Below are experts of layer 6 (counted from 0) of a mixture-of-experts language model. Rows are named router (the router's row for the expert), down (a neuron's output weights, with its number) and show model dimensions 0-255. Each number is 50 + 12 x the weight over its row's rms, rounded and kept within 0 to 99.
After each expert's rows: a language model's description of what the expert responds to. This comes from a sample of Wikipedia text that the model never trained on.

# expert 0
router:49 48 55 68 52 46 51 45 19 50 44 43 57 55 49 32 12 45 37 50 40 51 47 52 43 51 61 36 48 41 42 52 51 42 44 45 48 36 51 62 50 59 65 40 48 54 77 40 60 64 51 55 48 17 71 62 47 51 52 37 52 52 19 44 59 37 50 34 43 46 71 60 42 45 27 60 48 50 47 45 58 51 48 37 43 43 57 44 50 55 66 52 40 34 46 38 49 74 36 40 44 55 61 55 43 52 31 44 42 52 19 99 38 36 36 52 50 46 64 49 55 40 53 74 65 49 33 62 49 38 64 75 44 62 63 51 53 40 28 37 44 53 65 42 45 56 41 48 53 41 40 51 41 48 40 21 49 53 60 43 69 59 24 48 62 50 64 59 36 44 44 50 29 58 35 29 34 29 49 47 54 55 51 67 33 54 43 63 37 35 34 48 54 36 41 56 49 50 47 49 53 38 40 31 68 53 59 68 44 55 46 37 60 59 52 46 49 43 58 50 26 35 22 58 53 37 29 43 59 42 39 44 51 45 37 51 49 72 68 40 52 30 50 57 81 64 48 47 47 55 42 40 47 42 62 38
down0:60 48 50 65 55 47 45 65 60 33 45 46 61 49 69 51 45 60 48 45 65 59 59 60 16 62 65 87 60 27 32 39 67 81 51 53 68 51 44 57 44 50 49 55 44 63 52 57 32 83 47 35 42 70 58 61 58 44 40 40 58 62 46 44 36 55 51 27 42 41 61 62 43 52 47 47 47 38 50 43 49 64 47 39 33 61 54 38 47 61 49 64 30 38 47 47 47 59 52 58 55 47 43 40 65 40 24 57 58 37 50 63 55 58 49 62 58 57 51 47 55 46 40 71 51 48 49 39 42 49 56 33 67 59 55 45 33 37 56 61 58 95 40 60 60 42 43 60 53 41 31 49 65 51 65 25 53 54 48 25 54 47 67 55 46 49 51 49 52 56 44 72 39 36 37 36 58 51 69 42 56 41 25 68 48 53 58 23 66 43 62 52 28 51 46 71 65 34 57 53 58 36 46 66 73 49 49 25 57 59 45 75 32 60 52 49 43 52 74 39 60 57 52 52 47 50 64 39 60 47 35 48 54 54 59 68 55 41 39 36 30 60 47 53 55 42 48 31 63 52 40 74 57 53 72 62
It responds to: Pipe separators and header rule rows in markdown tables, often ending rows or after cell values like 0; or —; or Ret;.

# expert 51
router:49 54 37 48 45 48 55 43 62 50 63 79 50 93 33 58 51 43 49 41 51 61 39 68 80 44 51 52 78 47 30 42 56 46 49 25 58 57 60 59 54 32 53 64 70 45 36 46 54 63 25 56 42 33 27 54 63 48 50 47 49 38 64 34 52 46 57 43 59 45 53 40 49 65 46 53 52 71 60 40 78 48 65 52 53 64 50 57 49 54 44 56 56 40 48 60 47 57 72 41 52 65 48 64 50 71 50 44 27 46 33 58 68 57 41 61 55 37 47 44 27 62 73 64 55 52 59 55 61 42 47 57 37 46 48 40 49 49 70 36 65 60 27 14 56 50 34 55 71 38 44 33 39 56 65 55 61 47 49 57 53 59 62 44 50 46 53 54 71 69 45 56 48 53 48 46 42 53 41 62 66 52 51 80 24 50 36 52 36 01 48 49 56 40 53 51 64 58 51 53 50 26 55 53 52 52 47 57 51 51 37 50 48 44 47 54 57 44 43 56 35 41 45 43 65 52 48 39 45 44 23 44 37 41 41 60 39 45 64 53 33 40 44 26 45 38 49 51 55 47 40 37 22 43 50 76
down0:44 61 56 51 79 39 58 69 61 47 68 63 37 54 50 46 56 81 67 67 61 76 70 67 63 68 50 43 51 69 41 42 56 73 30 74 56 56 38 58 40 44 42 39 63 53 53 46 32 56 42 33 63 45 44 36 33 67 58 61 66 54 57 59 42 57 56 62 36 66 48 48 58 49 47 31 50 38 53 52 53 57 62 47 50 40 67 67 43 31 52 58 38 36 52 77 33 65 49 43 56 48 42 64 30 47 35 74 44 45 45 43 57 48 48 57 41 51 55 62 65 49 44 44 36 67 52 45 51 63 45 49 29 71 45 47 41 59 66 57 47 58 44 34 66 62 44 56 47 55 35 22 57 59 53 48 69 60 42 25 33 33 74 43 72 50 42 38 58 68 54 31 44 39 53 49 48 42 51 55 48 47 45 46 59 32 53 48 56 39 35 37 62 51 56 55 70 50 70 49 36 52 36 48 54 49 79 38 50 45 48 64 56 61 45 66 67 44 46 66 59 54 63 48 46 59 33 34 54 50 41 39 39 38 50 82 64 65 68 41 45 41 40 49 41 74 56 68 54 43 70 29 32 55 51 35
It responds to: Common concrete nouns and their pieces for things, materials and places, such as water, rock, road, sheep, window, guitar, railway.

# expert 10
router:47 43 48 70 50 46 00 56 23 59 59 17 49 67 39 53 49 58 73 55 54 25 46 44 28 59 46 35 39 47 57 40 50 52 48 50 46 58 66 43 67 54 47 47 31 56 41 46 63 52 61 51 41 18 38 44 40 57 46 56 60 53 29 56 51 19 53 43 45 50 45 68 57 50 53 47 47 50 58 63 45 46 48 41 60 47 55 36 68 49 44 56 55 50 41 44 48 51 39 34 49 58 42 39 60 55 35 49 52 35 64 70 55 25 39 50 55 47 63 21 45 00 28 40 58 51 55 50 43 49 46 50 70 53 60 63 57 33 52 56 48 45 61 59 64 57 57 56 51 50 41 54 36 48 51 50 42 30 59 55 47 58 28 43 69 54 47 50 45 50 44 53 27 59 51 17 52 60 37 58 45 59 47 54 39 59 50 64 50 58 54 60 61 31 29 56 33 60 37 55 61 34 65 41 54 40 42 55 73 66 42 44 68 50 55 55 45 39 55 58 63 40 53 59 74 26 23 52 59 53 39 32 35 49 50 24 44 62 54 39 55 50 55 42 45 62 48 44 61 51 54 33 62 30 46 53
down0:61 50 60 45 29 37 37 62 45 52 52 48 51 63 58 39 45 43 47 45 52 62 37 20 51 43 44 21 62 51 58 55 54 55 45 65 16 60 57 50 42 51 54 49 53 59 54 43 65 44 66 55 75 39 49 28 74 41 68 64 57 55 63 46 29 36 56 58 65 45 30 47 43 31 51 41 58 54 32 54 48 57 40 62 53 55 53 50 55 32 48 49 42 35 42 57 56 67 52 43 61 48 56 63 51 65 78 77 48 41 56 42 52 49 51 50 39 33 57 52 51 60 47 47 24 53 58 52 36 46 57 50 49 43 43 28 32 52 62 54 40 55 36 40 48 62 33 55 65 70 39 68 66 56 41 49 41 59 43 59 56 52 58 40 44 40 65 38 46 29 53 36 37 37 38 30 41 41 44 55 26 42 37 37 72 47 80 29 29 35 68 60 61 43 47 39 38 49 37 52 49 40 49 53 29 75 43 45 50 67 60 70 56 48 52 42 48 26 52 25 76 40 50 31 52 77 46 50 38 53 44 66 33 45 59 61 62 65 43 62 60 33 55 52 35 60 43 40 28 42 75 52 58 41 41 70
It responds to: Subject pronouns and determiners that start a clause, after a full stop, comma or that, e.g. he, it, who, The, This.

# expert 31
router:50 40 43 55 32 46 41 50 57 44 46 57 67 37 50 44 29 26 54 46 44 67 61 38 30 35 56 54 41 65 53 31 58 37 21 47 40 43 52 77 63 50 66 55 39 41 56 46 37 45 54 72 48 53 44 58 51 62 48 46 52 57 40 41 59 51 48 50 61 46 46 66 39 51 37 73 30 40 61 71 56 66 45 43 65 61 55 52 50 57 67 35 62 51 34 56 18 28 41 53 44 55 67 59 50 62 47 44 39 27 10 57 52 13 22 57 60 64 49 65 43 51 53 71 43 61 67 45 53 59 58 54 45 68 46 50 60 57 35 56 42 32 56 53 50 59 43 51 74 48 36 67 45 33 32 59 63 45 51 52 63 60 36 48 54 53 49 67 45 29 48 60 67 60 48 39 53 43 53 53 58 39 45 80 56 69 55 47 48 58 75 49 55 36 32 56 45 57 28 61 56 52 51 51 65 40 34 55 42 60 46 63 53 82 44 72 65 58 56 57 41 37 67 61 60 23 53 60 53 46 61 52 36 50 32 54 40 65 55 45 33 46 56 54 43 48 50 47 68 45 35 54 50 49 19 50
down0:37 67 62 67 50 56 47 41 40 36 26 59 55 41 65 59 53 40 28 67 50 58 74 41 47 50 58 45 49 48 62 76 43 56 54 68 55 44 32 52 59 56 61 48 54 47 64 55 47 67 53 47 38 61 60 37 35 44 39 33 32 68 69 41 27 37 72 37 43 75 62 52 40 35 41 55 54 36 50 35 55 69 73 46 57 64 55 61 55 39 40 64 42 43 46 38 60 55 29 46 35 59 49 47 70 46 56 57 47 48 43 26 53 63 34 53 45 59 66 62 21 48 30 74 64 50 51 43 30 44 36 42 65 66 42 64 55 48 52 45 58 37 55 55 41 61 46 57 39 61 51 29 61 48 43 59 39 50 42 59 51 23 43 46 40 31 57 52 49 36 50 62 44 46 80 37 36 49 60 61 48 41 53 39 43 44 52 41 38 61 74 65 45 52 68 42 59 65 70 50 59 82 69 47 70 24 36 43 55 41 47 63 52 63 55 50 67 81 34 46 35 58 40 56 60 45 46 55 56 49 44 36 65 57 57 22 50 65 25 57 60 29 38 63 43 53 44 40 56 57 46 41 60 51 44 54
It responds to: Pipe separators in table headers and first columns, plus section-heading marks and label colons, such as City/town |, Website:, ==Notable.

# expert 41
router:54 34 46 42 46 52 65 62 46 54 39 41 48 68 53 35 13 45 56 36 54 62 57 37 58 50 53 42 29 44 79 42 46 49 48 42 43 42 62 45 66 52 58 48 35 49 61 43 48 52 33 58 39 54 51 47 64 67 25 52 62 53 48 56 49 21 57 45 32 49 49 52 27 37 50 45 45 69 42 52 35 43 55 28 60 17 70 46 53 56 49 44 54 46 48 50 43 53 39 46 45 53 59 66 46 60 51 34 55 37 61 48 68 24 52 52 59 60 45 30 52 16 50 57 35 41 52 51 41 32 58 35 53 72 55 51 43 55 35 42 29 54 44 49 59 54 41 46 61 49 40 64 41 38 47 55 58 58 51 33 75 52 35 45 75 50 52 48 24 42 45 52 49 66 40 19 56 50 44 57 38 65 55 48 45 55 71 65 43 52 57 11 54 57 23 57 23 46 28 45 62 30 50 40 58 43 48 54 44 57 49 50 68 42 57 61 41 45 43 45 51 29 45 58 82 51 34 62 52 62 43 44 43 47 74 58 42 83 55 45 47 41 42 47 49 59 57 50 49 70 61 33 71 54 33 58
down0:58 59 32 68 66 54 48 46 62 38 69 49 67 48 47 57 50 49 38 41 47 54 50 40 57 53 53 60 62 66 61 62 53 65 63 69 44 47 42 55 50 54 32 55 48 67 26 68 59 60 44 42 65 33 35 34 51 30 48 49 41 42 61 38 40 47 48 53 45 54 38 50 63 44 44 57 64 31 66 32 36 38 44 48 15 36 60 66 70 47 23 66 81 48 57 26 26 38 55 47 33 46 52 43 17 47 48 39 62 46 44 40 52 42 29 47 46 76 33 49 48 61 36 49 41 49 44 23 56 33 52 60 46 83 29 51 51 45 37 58 38 54 55 56 44 40 61 50 46 68 39 59 43 37 55 46 38 41 47 44 60 66 54 76 47 51 61 50 42 62 46 48 74 47 49 45 60 72 73 64 54 38 54 34 43 35 23 44 38 47 52 55 44 37 52 41 66 43 76 72 61 40 53 65 75 38 53 50 36 58 58 39 53 52 24 45 60 50 33 38 38 55 50 25 32 37 42 56 40 49 59 54 49 56 45 48 52 44 49 43 46 32 38 54 69 37 38 55 54 42 54 50 32 48 45 41
It responds to: Articles and possessive determiners beginning noun phrases, usually after prepositions or is: the, a, an, his, its.

# expert 37
router:57 48 48 64 55 44 29 50 33 53 52 69 58 57 59 44 23 54 84 56 45 46 67 43 34 34 40 31 56 40 52 32 59 78 52 56 41 46 52 35 26 50 59 37 50 61 89 39 57 58 47 54 44 28 68 60 54 58 43 48 62 46 37 40 56 45 57 38 52 56 67 77 41 64 59 58 52 40 53 54 86 45 63 34 57 23 70 33 43 67 68 47 67 52 45 41 59 77 38 47 47 56 52 27 44 47 33 52 30 40 46 67 56 34 52 76 52 25 51 58 47 37 39 40 62 40 48 62 40 57 43 60 62 40 56 67 62 52 59 36 61 33 39 64 53 58 35 41 23 43 47 38 44 51 35 32 58 53 61 42 67 53 41 42 57 63 56 47 73 56 53 51 31 57 48 41 42 24 49 24 45 66 57 79 46 52 52 58 49 30 56 46 41 44 41 55 46 38 45 47 55 32 60 42 46 54 36 63 37 44 44 40 46 49 68 47 41 56 53 55 47 42 40 68 55 41 61 53 44 56 75 43 56 55 72 59 40 48 66 46 45 41 36 50 56 56 58 42 49 66 41 40 41 45 55 58
down0:45 38 19 66 40 46 35 34 21 36 48 51 48 60 54 41 62 43 48 67 39 57 45 33 46 62 70 41 74 32 45 74 37 37 49 54 64 39 62 56 61 63 53 49 67 58 46 40 60 39 41 48 43 38 52 37 50 49 77 67 43 59 51 44 60 36 47 47 45 56 62 65 51 67 46 36 50 47 43 62 45 78 42 37 63 52 47 64 36 50 59 46 49 55 75 63 59 21 65 43 55 49 54 57 73 57 40 71 57 55 38 58 45 50 44 43 36 52 76 53 46 70 59 48 45 60 59 63 63 49 35 55 35 44 59 61 58 48 37 47 63 66 48 45 67 57 36 76 20 48 35 69 54 58 53 44 57 68 51 44 70 43 37 56 39 35 59 61 49 38 39 51 48 51 32 61 31 57 48 54 81 36 38 57 30 42 69 57 47 39 32 47 63 50 44 49 47 31 31 45 53 63 65 40 49 65 50 57 59 58 26 40 70 42 64 58 41 43 56 33 48 48 46 58 54 41 58 46 35 55 71 29 38 62 48 56 39 47 35 52 54 47 74 26 44 61 49 44 31 62 37 71 42 32 50 46
It responds to: Pipes ending numeric table rows and infobox field labels or punctuation, such as Coordinates:, (age, Elevation:, the semicolon after founding dates.